Below are experts of layer 2 (counted from 0) of a mixture-of-experts language model. Rows are named router (the router's row for the expert), gate (a neuron's input weights, with its number), up (a neuron's input weights, with its number) and show model dimensions 0-63. Each number is 500 + 40 x the weight over its row's rms, rounded and kept within 0 to 999. Numbers have three digits each.
After each expert's rows: "mostly gets" lists some tokens that are sent to it at least half of the time. This comes from a sample of Wikipedia text that the model never trained on.

# expert 27
router:466506493514502518499492396500500429496451516480450537491500512469497518516438444442492481577538564526478510508539547541522482463475472519526445485431558510485511498531516483528485519496518524
gate0:529504468554496511513478505498495469520508574496437524502471462511496563562497461505466433500546540451486480521551476569479469430424501503444496592434581473564392443535489466535538467483518479
up0:524510563501487553499600544503497546463499499503458493489518484469523501531475520438504438565554459519420535482522495483509479432460474504455534474452547454487449494439445476428496577534489536
gate1:452531570456429458558477436518541554478478521473517476519486434510441520462498442485538481523494451532458459497543498501516510533469500540446465553485493492433502540492528444510418518478506490
up1:513454475509446523467535541578455518501417479533472479570567550467494566477528518487527465477472545542476576523539473511510512406500494554537539477507473518510545485520519521458461470497491447
gate2:465530484449487514527450449440579491519463489403508486457505464439512523455417494474459525559545547556402425573527483521504547499505503535440415470474475489509482465505535454467492549494556437
up2:516457512519541483453483554554539460595566492517476501557491496534495490538593409530497466490585465525545517458429484480512445542458513467504484482484492533537527561509458573453512484471555474
gate3:419524576545539513450527497517578474471499523483501573488491466473508535517523507507482503537540527521476482529481534502503461490507478576493470488520610498468488485470509491486480520543468498
up3:518481475506481438557520516479495536455533446487571520544499461573520527516458535467552467456432484474518465586551501498473414440526503502515551569493522589486495496493530524412551524578526525
gate4:578474601583462472514493450524509453484465473543486535497576472465464500479435460486541445514550493570464515496541487558489538509467487477530501479533523481519511477537552535561474509514463543
up4:502554414474494448555460537450523557575454471461515496542422570565517497493464549515456466568459540447586511489543433543454579541483492489485531510518544498520432494494499532429500497504539478
gate5:457512483561503556436527445531513484503508537432501459527463502444480504474469478528454444485568483566555462570544509476515533490543509566533444427468583492441476530430560551520516539456478547
up5:507562423544496490471493484537514499511539499476497500479516426553405551504510532530515499547438499497491457556519448475500474536508454623506436472541572592530449552460524551490428550430458525
gate6:537495424468518511506501459415561481501424515523437518545453503539468604539480413515457498581470529532551496474530503569562569545490492568544501485590504474453523508452473480512443575579491522
up6:528507446522545498439489483446459484553501482517487499468510554490443552513516485427514484521480500524522535500513455541483587505498455559460550517501524491465566533509511528548497510565467526
mostly gets: "Party ", "film ", "University ", "Team ", "League ", "progr"

# expert 3
router:437561548524496568508466514514515506491549484567531528532564528490528509513483530468492399480466515439523520521513551472531517590489476461469418483373563562432494531490492461496511464445422564
gate0:518507491520579576562486558528419422553485498476558491495479504529512540470458505446484478465458510443553512486547419551563465526447531525526426466462526545556530426571453454561527505458494562
up0:474539513488536538493564586546462489498498514539572451510497523552558470461416561422553448482512468478471594548497504520547493522475473535509493501453511538526459429585462470538495525476467542
gate1:453522556438462535541530524532515498450499529484510521475502429489515529490503489480438480470466475477479499488551465544528494506493528499496545489469456499472525438482520465482465578423548503
up1:573523551513463461513528531496421547507393571537502565478478497461509431531501448497563468422496563507430568522573445529497484511492480469542549559487449500531498522492514532568510428519530518
gate2:426506547493526517540489464499473565487488425507524522484561449539499536514498463491443391517506459522520517481479560502531452503531468542491487469503460552425495461525528432482496483460500536
up2:388530553513528518491495512474460534558579451572557515532463457517545518513502468459451430514535461514501573478474494461521415451459497524494453471506440473505538474583417497473464454466497492
gate3:480580557503512484469482459632546453540528476573509549562506484506470469518496544558548455530480524470487565544476525506452550534461499434470513492554521495471469506480524475422508551488479468
up3:537421498483464459511470449443500521463482533461533492468505429508502536490511448445500545468503551491481441542591500479536533504511492567543561544432445513567523493466485514548511498510533557
gate4:549501494527520491507494486492441456517441527526554501493508465494523446460471516427460465501566581492465505499511474486498585491503495518464522517549480487488411422493388496517518468466491529
up4:483532473468471510496499488424512590560514466470461548546449548490546500480558506498536491499465459508544446506556548518491504494492542546574525525542572510559476577500480557435479437543485523
gate5:460508508464424601462555447569514538468466488553515513493516468504502404549508527468515545530565494487534519537471498457488424465472463498499518523499557562512463494457518501499447630470484531
up5:474459530552524496443490466511468599521587500538560490503517503576485501569523451428570465447488520519458509481535492528419461524509439485513499494475562492559496493453523560542390522467490487
gate6:484562476456495413453509465489494462481459519508539516511438544530444519568551503487592464565475474496542530560500477563566468549461483522490548533550567469469513478528535461509505547512472530
up6:488566505481478468472483492459459526531496520473582473524482526491423551572508520507582531508442394483550542524495433490495511487470436488504515543529580444500500555543566428474480466491456518
mostly gets: "Res", "Bar", "M", "Har", "sm", "Mag"

# expert 31
router:464516490457505511476456473410449458418439515460471532500517529532465577501476413412513544545449556537471517515540490546464510477467444527475500519486517545546517468502546443494520441474512505
gate0:501503520468478504495513506404489431466459503530487458469475503500510550530463388433472521470557564518484536485581484544479512470452473518464519563457433481544553391540537482455560522544453533
up0:510492492499470508553510513537520538538544462496561509583546489485547494480459483428459506496561478478468527438583460511546580466576439466506506459569492378540510537550478517497523532517445585
gate1:515527567441510410428497481504505510471490532520540460511502479440478568495570465440475509515476458555481470496506506560424492525542500447475401542559465463465473481483541498446386547407544425
up1:521520495475541419438559507528431501472474532433462532486536526450474544491569453480485492461498541573497562525534500515525472447505462448472507580519489491480450495533507487526507495491544452
gate2:560478460419486542518547433516543520527530482463520490545464508525520527522487480464493485561510467585515519540522493583418509502536574563467399506545515531495495497462575473409547496466511457
up2:465530511569521420501458500519510493490559463488545512452490504502521455449492480462473463500520501469533487458433530429579495571462535485473405487450501441500480530560433474444493501466524469
gate3:449525538508452461465507539577521469538497522546565512526516504537465483462477517502533475553533519505477519547540578485517561468439510511488478531574473512548514451421502482499469497476507511
up3:582502552455449523455496455549532521436538499486519511530541490486487513512438590485480453521413469453497517552524471518493499507497457489547597515471447485503480486509489507465512543496564481
gate4:465549538494515491431454446497547551461538487498517539543524506497457548523510456415519501532467530572501496533555525501492512423461491526497505493596525540466489489471468455500540534497452551
up4:495475484442436532568534434442485544458475546528425503508509510485484508539414503463535433489462444451513495513581500555398464502438430528499569511544535493555508447520473553494445482534528532
gate5:484517499541459556445568466465574501398562545403538456489561477517488489479521525428530493504518409562548480561518519477503541515435479487492481460492532479535496526531585514463485543454462532
up5:545527513508482520443472534446582485445571491441524576432556509467493555534538505429494505574484488559559501483476554474459476487517435498489462490462552549517496469510568539534438492469489482
gate6:507508463477498550462484499405578538449393475490450552610492539492473519524519500472501511561456536524483594571570523534447520535419442559530485532510477431429453453529492517469477509534457466
up6:437457459441566463473510497495530514537533479456477486464575532455448532503507504482576486478471436458458518483474457537488563413557495506520482575463488486503522541507444534518551453489435456
mostly gets: "film ", "Team ", "announ", "season ", "episod", "See "

# expert 157
router:443492527560442560561492485476561500504437540488514452532576494503522529497489408450458506519527532516507548481500557576509531458521479477546485499495511534477545560551534470425491473450494565
gate0:481510465493524501574486503488534430543459479440420548498454531553477621549541498517432511511479534551529512507515505588524493488557523568532523486481541497522535559523500477457539571535449487
up0:554517562520500473586502566487576500491498532616528590517505477444503494451500457437530508445545497453482478521551505444513488534539548509553520507490503505533515504560509543518538530509549482
gate1:484555525499496469526517522447540548464494495466511512540553472436486514484514463490495433424490502499467528493517516582442536477483505525468437471491477492507520535518475493446383496426548512
up1:497482492477504445477541438504484498512454506543490540452521589515460480498543539500514465419546524458507539521605491561499505464469476478527458518490445473485462523466431490515474431483517513
gate2:409459497501451522568523510464513503487503466455520505513543486536544510502468474549510468515529502535510493545486491535512515543508535566467497516458482562458491521493489535476488533476530530
up2:410447456467439543579513511483483457484447491523557494460491532487525533493530448453449528514522547472515495433428534437485483552451507491471505489558505519526514525494429538473424525490543507
gate3:434483555431520481457440474501490527476461588542516525520537425465491498433429507528483441606532526527467597580505500468526524437550515423509507490486483502520501546473540491453545481499469483
up3:611533545537452465532536542487540392505498459513520452473541432577465523483478494461528553492467518462513464562535517524441514520490506496524528553509451483502454457549449528563484505523518507
gate4:499475588488441500475499491483500482407493463521609500454518460509473450493504478460475485517512603488482498432500469507495602483519516496541441479538513456475492479562450458462515582411485559
up4:542508444526499552500488446511475590539522531489480545547425580483478509528487525502528512511488378478520438526527435559458468530463435505495560488497510466529513555468460586502459416557441519
gate5:462514489591474591486533503521503471438490545467524452484536512496479484547534513440464536470555500517539522517479502445507489504499454541545424457494561465423446520523536485455489518426431616
up5:466534443527474414542492538511518491526537494483522501478518444499551516570534509439532516527497526487510538498477553550477468455520437546545409501515540552519450494537546577528433561476498480
gate6:516526527524466478551508529514499503506431488472514467618399526445446517509475522422470512474426527504480442468444560545530532485507472541577536545527484521488549545480467509455532504474533523
up6:495438554509495540521512578461426516518510525474528531496519528427465525495483509498522544455447508476583530534483469505478547416523508554512486520498554513501534502516487490460494501496539514
mostly gets: "p", "ex", "oph", "dif", "contr", "pro"

# expert 15
router:474478536531507560592468507475498496469497474581446464497484478516547566477479489515497440484425570538494468465488538526518493499475461549490529575465543466526447463478541499458514489482470432
gate1:518436597561538483487517504480530506500483477532518444534504533541469516488500516484547480522520482487480454551555510520493498519495455522466542527616549522531517449532575468435456463416541428
up1:499570485511547495499581492547502509514440500513476498486507561478498513506536500563537453415478503541446519560536485476481452563480530488539531558554558586555446480485506488446525404471533502
gate2:423457482511505488539477455484535439564497426458468498494579517532482463507477579536503487509479521576449470502500481541469497577531515516518492554536538566507449494431573378419464477458526476
up2:548517489484502485543533576551531497462578568483584476504459513548491532480504457428508560546530458554580502473461475509542462510510506540466456439470491427489564506499454582495522539530457503
gate3:449534501488508542528409479516497479481533508444501482540510423492503456516519499563534406555469504496525515559502528466518525563446479450478408525524504468608478465469525493505476489496483445
up3:571510484526478416594418495442525503485527520416477514490474454536504539530448517411593527508507475451484554524558505543499531461501508603542552552462514498527507505492465538495486466465574495
gate4:533516516502507538465552519472478494470466509554497552455532569538478503521477513485452508538429509589483488476531461548555602417451495531470470460514520459498469449482472432431513547478510504
up4:477554487497480441516458553532503482484551511474464514533520477510465466500498598473476461472471508485569528503480453520495448487458490484592516470519496514536519498504469535528481548509575535
gate5:455504554457456566448508466556434531463461522506538458506517593579571441500497525554509558504527540476422572491470509469494460480394451546559464555522454517534478504474518484478470554503518511
up5:499524509452526484570464413529490513527534503497531523476493594599559527495463443535459519540493433531407538510458482527390473519546436534501429523450473519497599461544563466516436483439548519
gate6:495486463509513482521460495495579472559418470586510570580507514509504491542474493438550511590477537544484418550458539482537509573522550527544569485472493475445461472466480531522505514481496453
up6:553536558493504480474538541464465540512506436468486495471468538487427558542503510504453444453433482467575511529550479506472519418562385469516443495525470479574581570463513469508510504471496584
gate7:466535467522520576502571549568461555471478395550508503512516429478458499564499499538493477500541484536586442497570531527513501354554472525471534454458524468487483515467478477487489500521439528
up7:454406473521502560547482492554417559563509438509428490496480425526475463538529519480506542574511493485503553519473500512510466412526476509397523548495492509439488500502492498470541471536476492
mostly gets: "\". ", "). ", "- ", ".\" ", "fur", "\n\n"

# expert 8
router:442526514560522518528508482524484540467534521602513438480579512531529560537461484493578526459428570523530485512476545502504562499479468465487510500512547509407483443491539467533522455436471488
gate1:505523573494533499551534465530546546481494501546516490533523503509523528516503446448515442562511509550480400451479482544455508460475514536457434476528531484489443400506625492494459479436531538
up1:494481489495443482525530462472535505471460521438505576502452573425468491490461485547496431440372527543465557536548480524486467494448532493541484493518501517442488476470504579510501510432540525
gate2:528480444556526496538445444510492513517560489477424515462550511462496454474462513536476517493477563561473464538529532508529507559526500501509471492505465547388438514444556456432568498490546537
up2:509535523471453527429539538534503498498544571503595513490495477537467549457509496484452515507562507587529456497397429465483490538456568519477472476470519456537530519566393514467458494445465468
gate3:494540569475550530472471487560509465486518491554520529522520521457501449423495573539504492572424553458460495522467569484508479459423518425518529526489499507491452541446527510450430506492486440
up3:573465524557489436513448448495495532542512488490492491517503425522512517510433446443503508453496478484426469509563471547511554551399462510532516526490445465524464549537502572540461511485462548
gate4:498484511519508537469524558467497514415556505499487427451476497532451497557509446471541525524541581586481448477443492560517542490513531505515546526505468583496472475485477469517461559426464481
up4:486516494533525475534506498419478498527513511502422533571483458522481495415507592500560505486477507498530527553483489479434510460488437470445500590521500522551497505489457463476436474552518533
gate5:548519505514477584429513524561563440501489458514446433511562499530496492587449477459496458477524431499515470470508491534407539529447469542509481525479551523392530488486524512534463563466450525
up5:528520501564545403533498493501543437525559475493524551544512539471531519511469548520496524521488503471441525478529486468449450475538467509594478556515539505474538480535520498560492486333525489
gate6:482529474488507504562542509521468533484512512543403566476503516543443486540475504486531496476476530576471430480571499544469496595433491533474550488509475524480505493467471528510552569476545510
up6:435487483486508481537520476517506513570514500448555561478514599420501498525533500493523436539387537428488601518491453442488481429484493518557488445508501473515523523485530494510490520473475577
gate7:484573476407494535470593484512566412500451509559569571495557543533505492550530480507464476476452493571515541561494573456461523516467519518468526480445528554422472483510558487521496549492458500
up7:479427476504519442470519533513474463573484459504571516422415410503520451526483519460531500512523522495443543531389520532503485486493492496511567518480515554498524518551470533457485451490485469
mostly gets: "Be", "Rec", "B", "sup", "M", "Sec"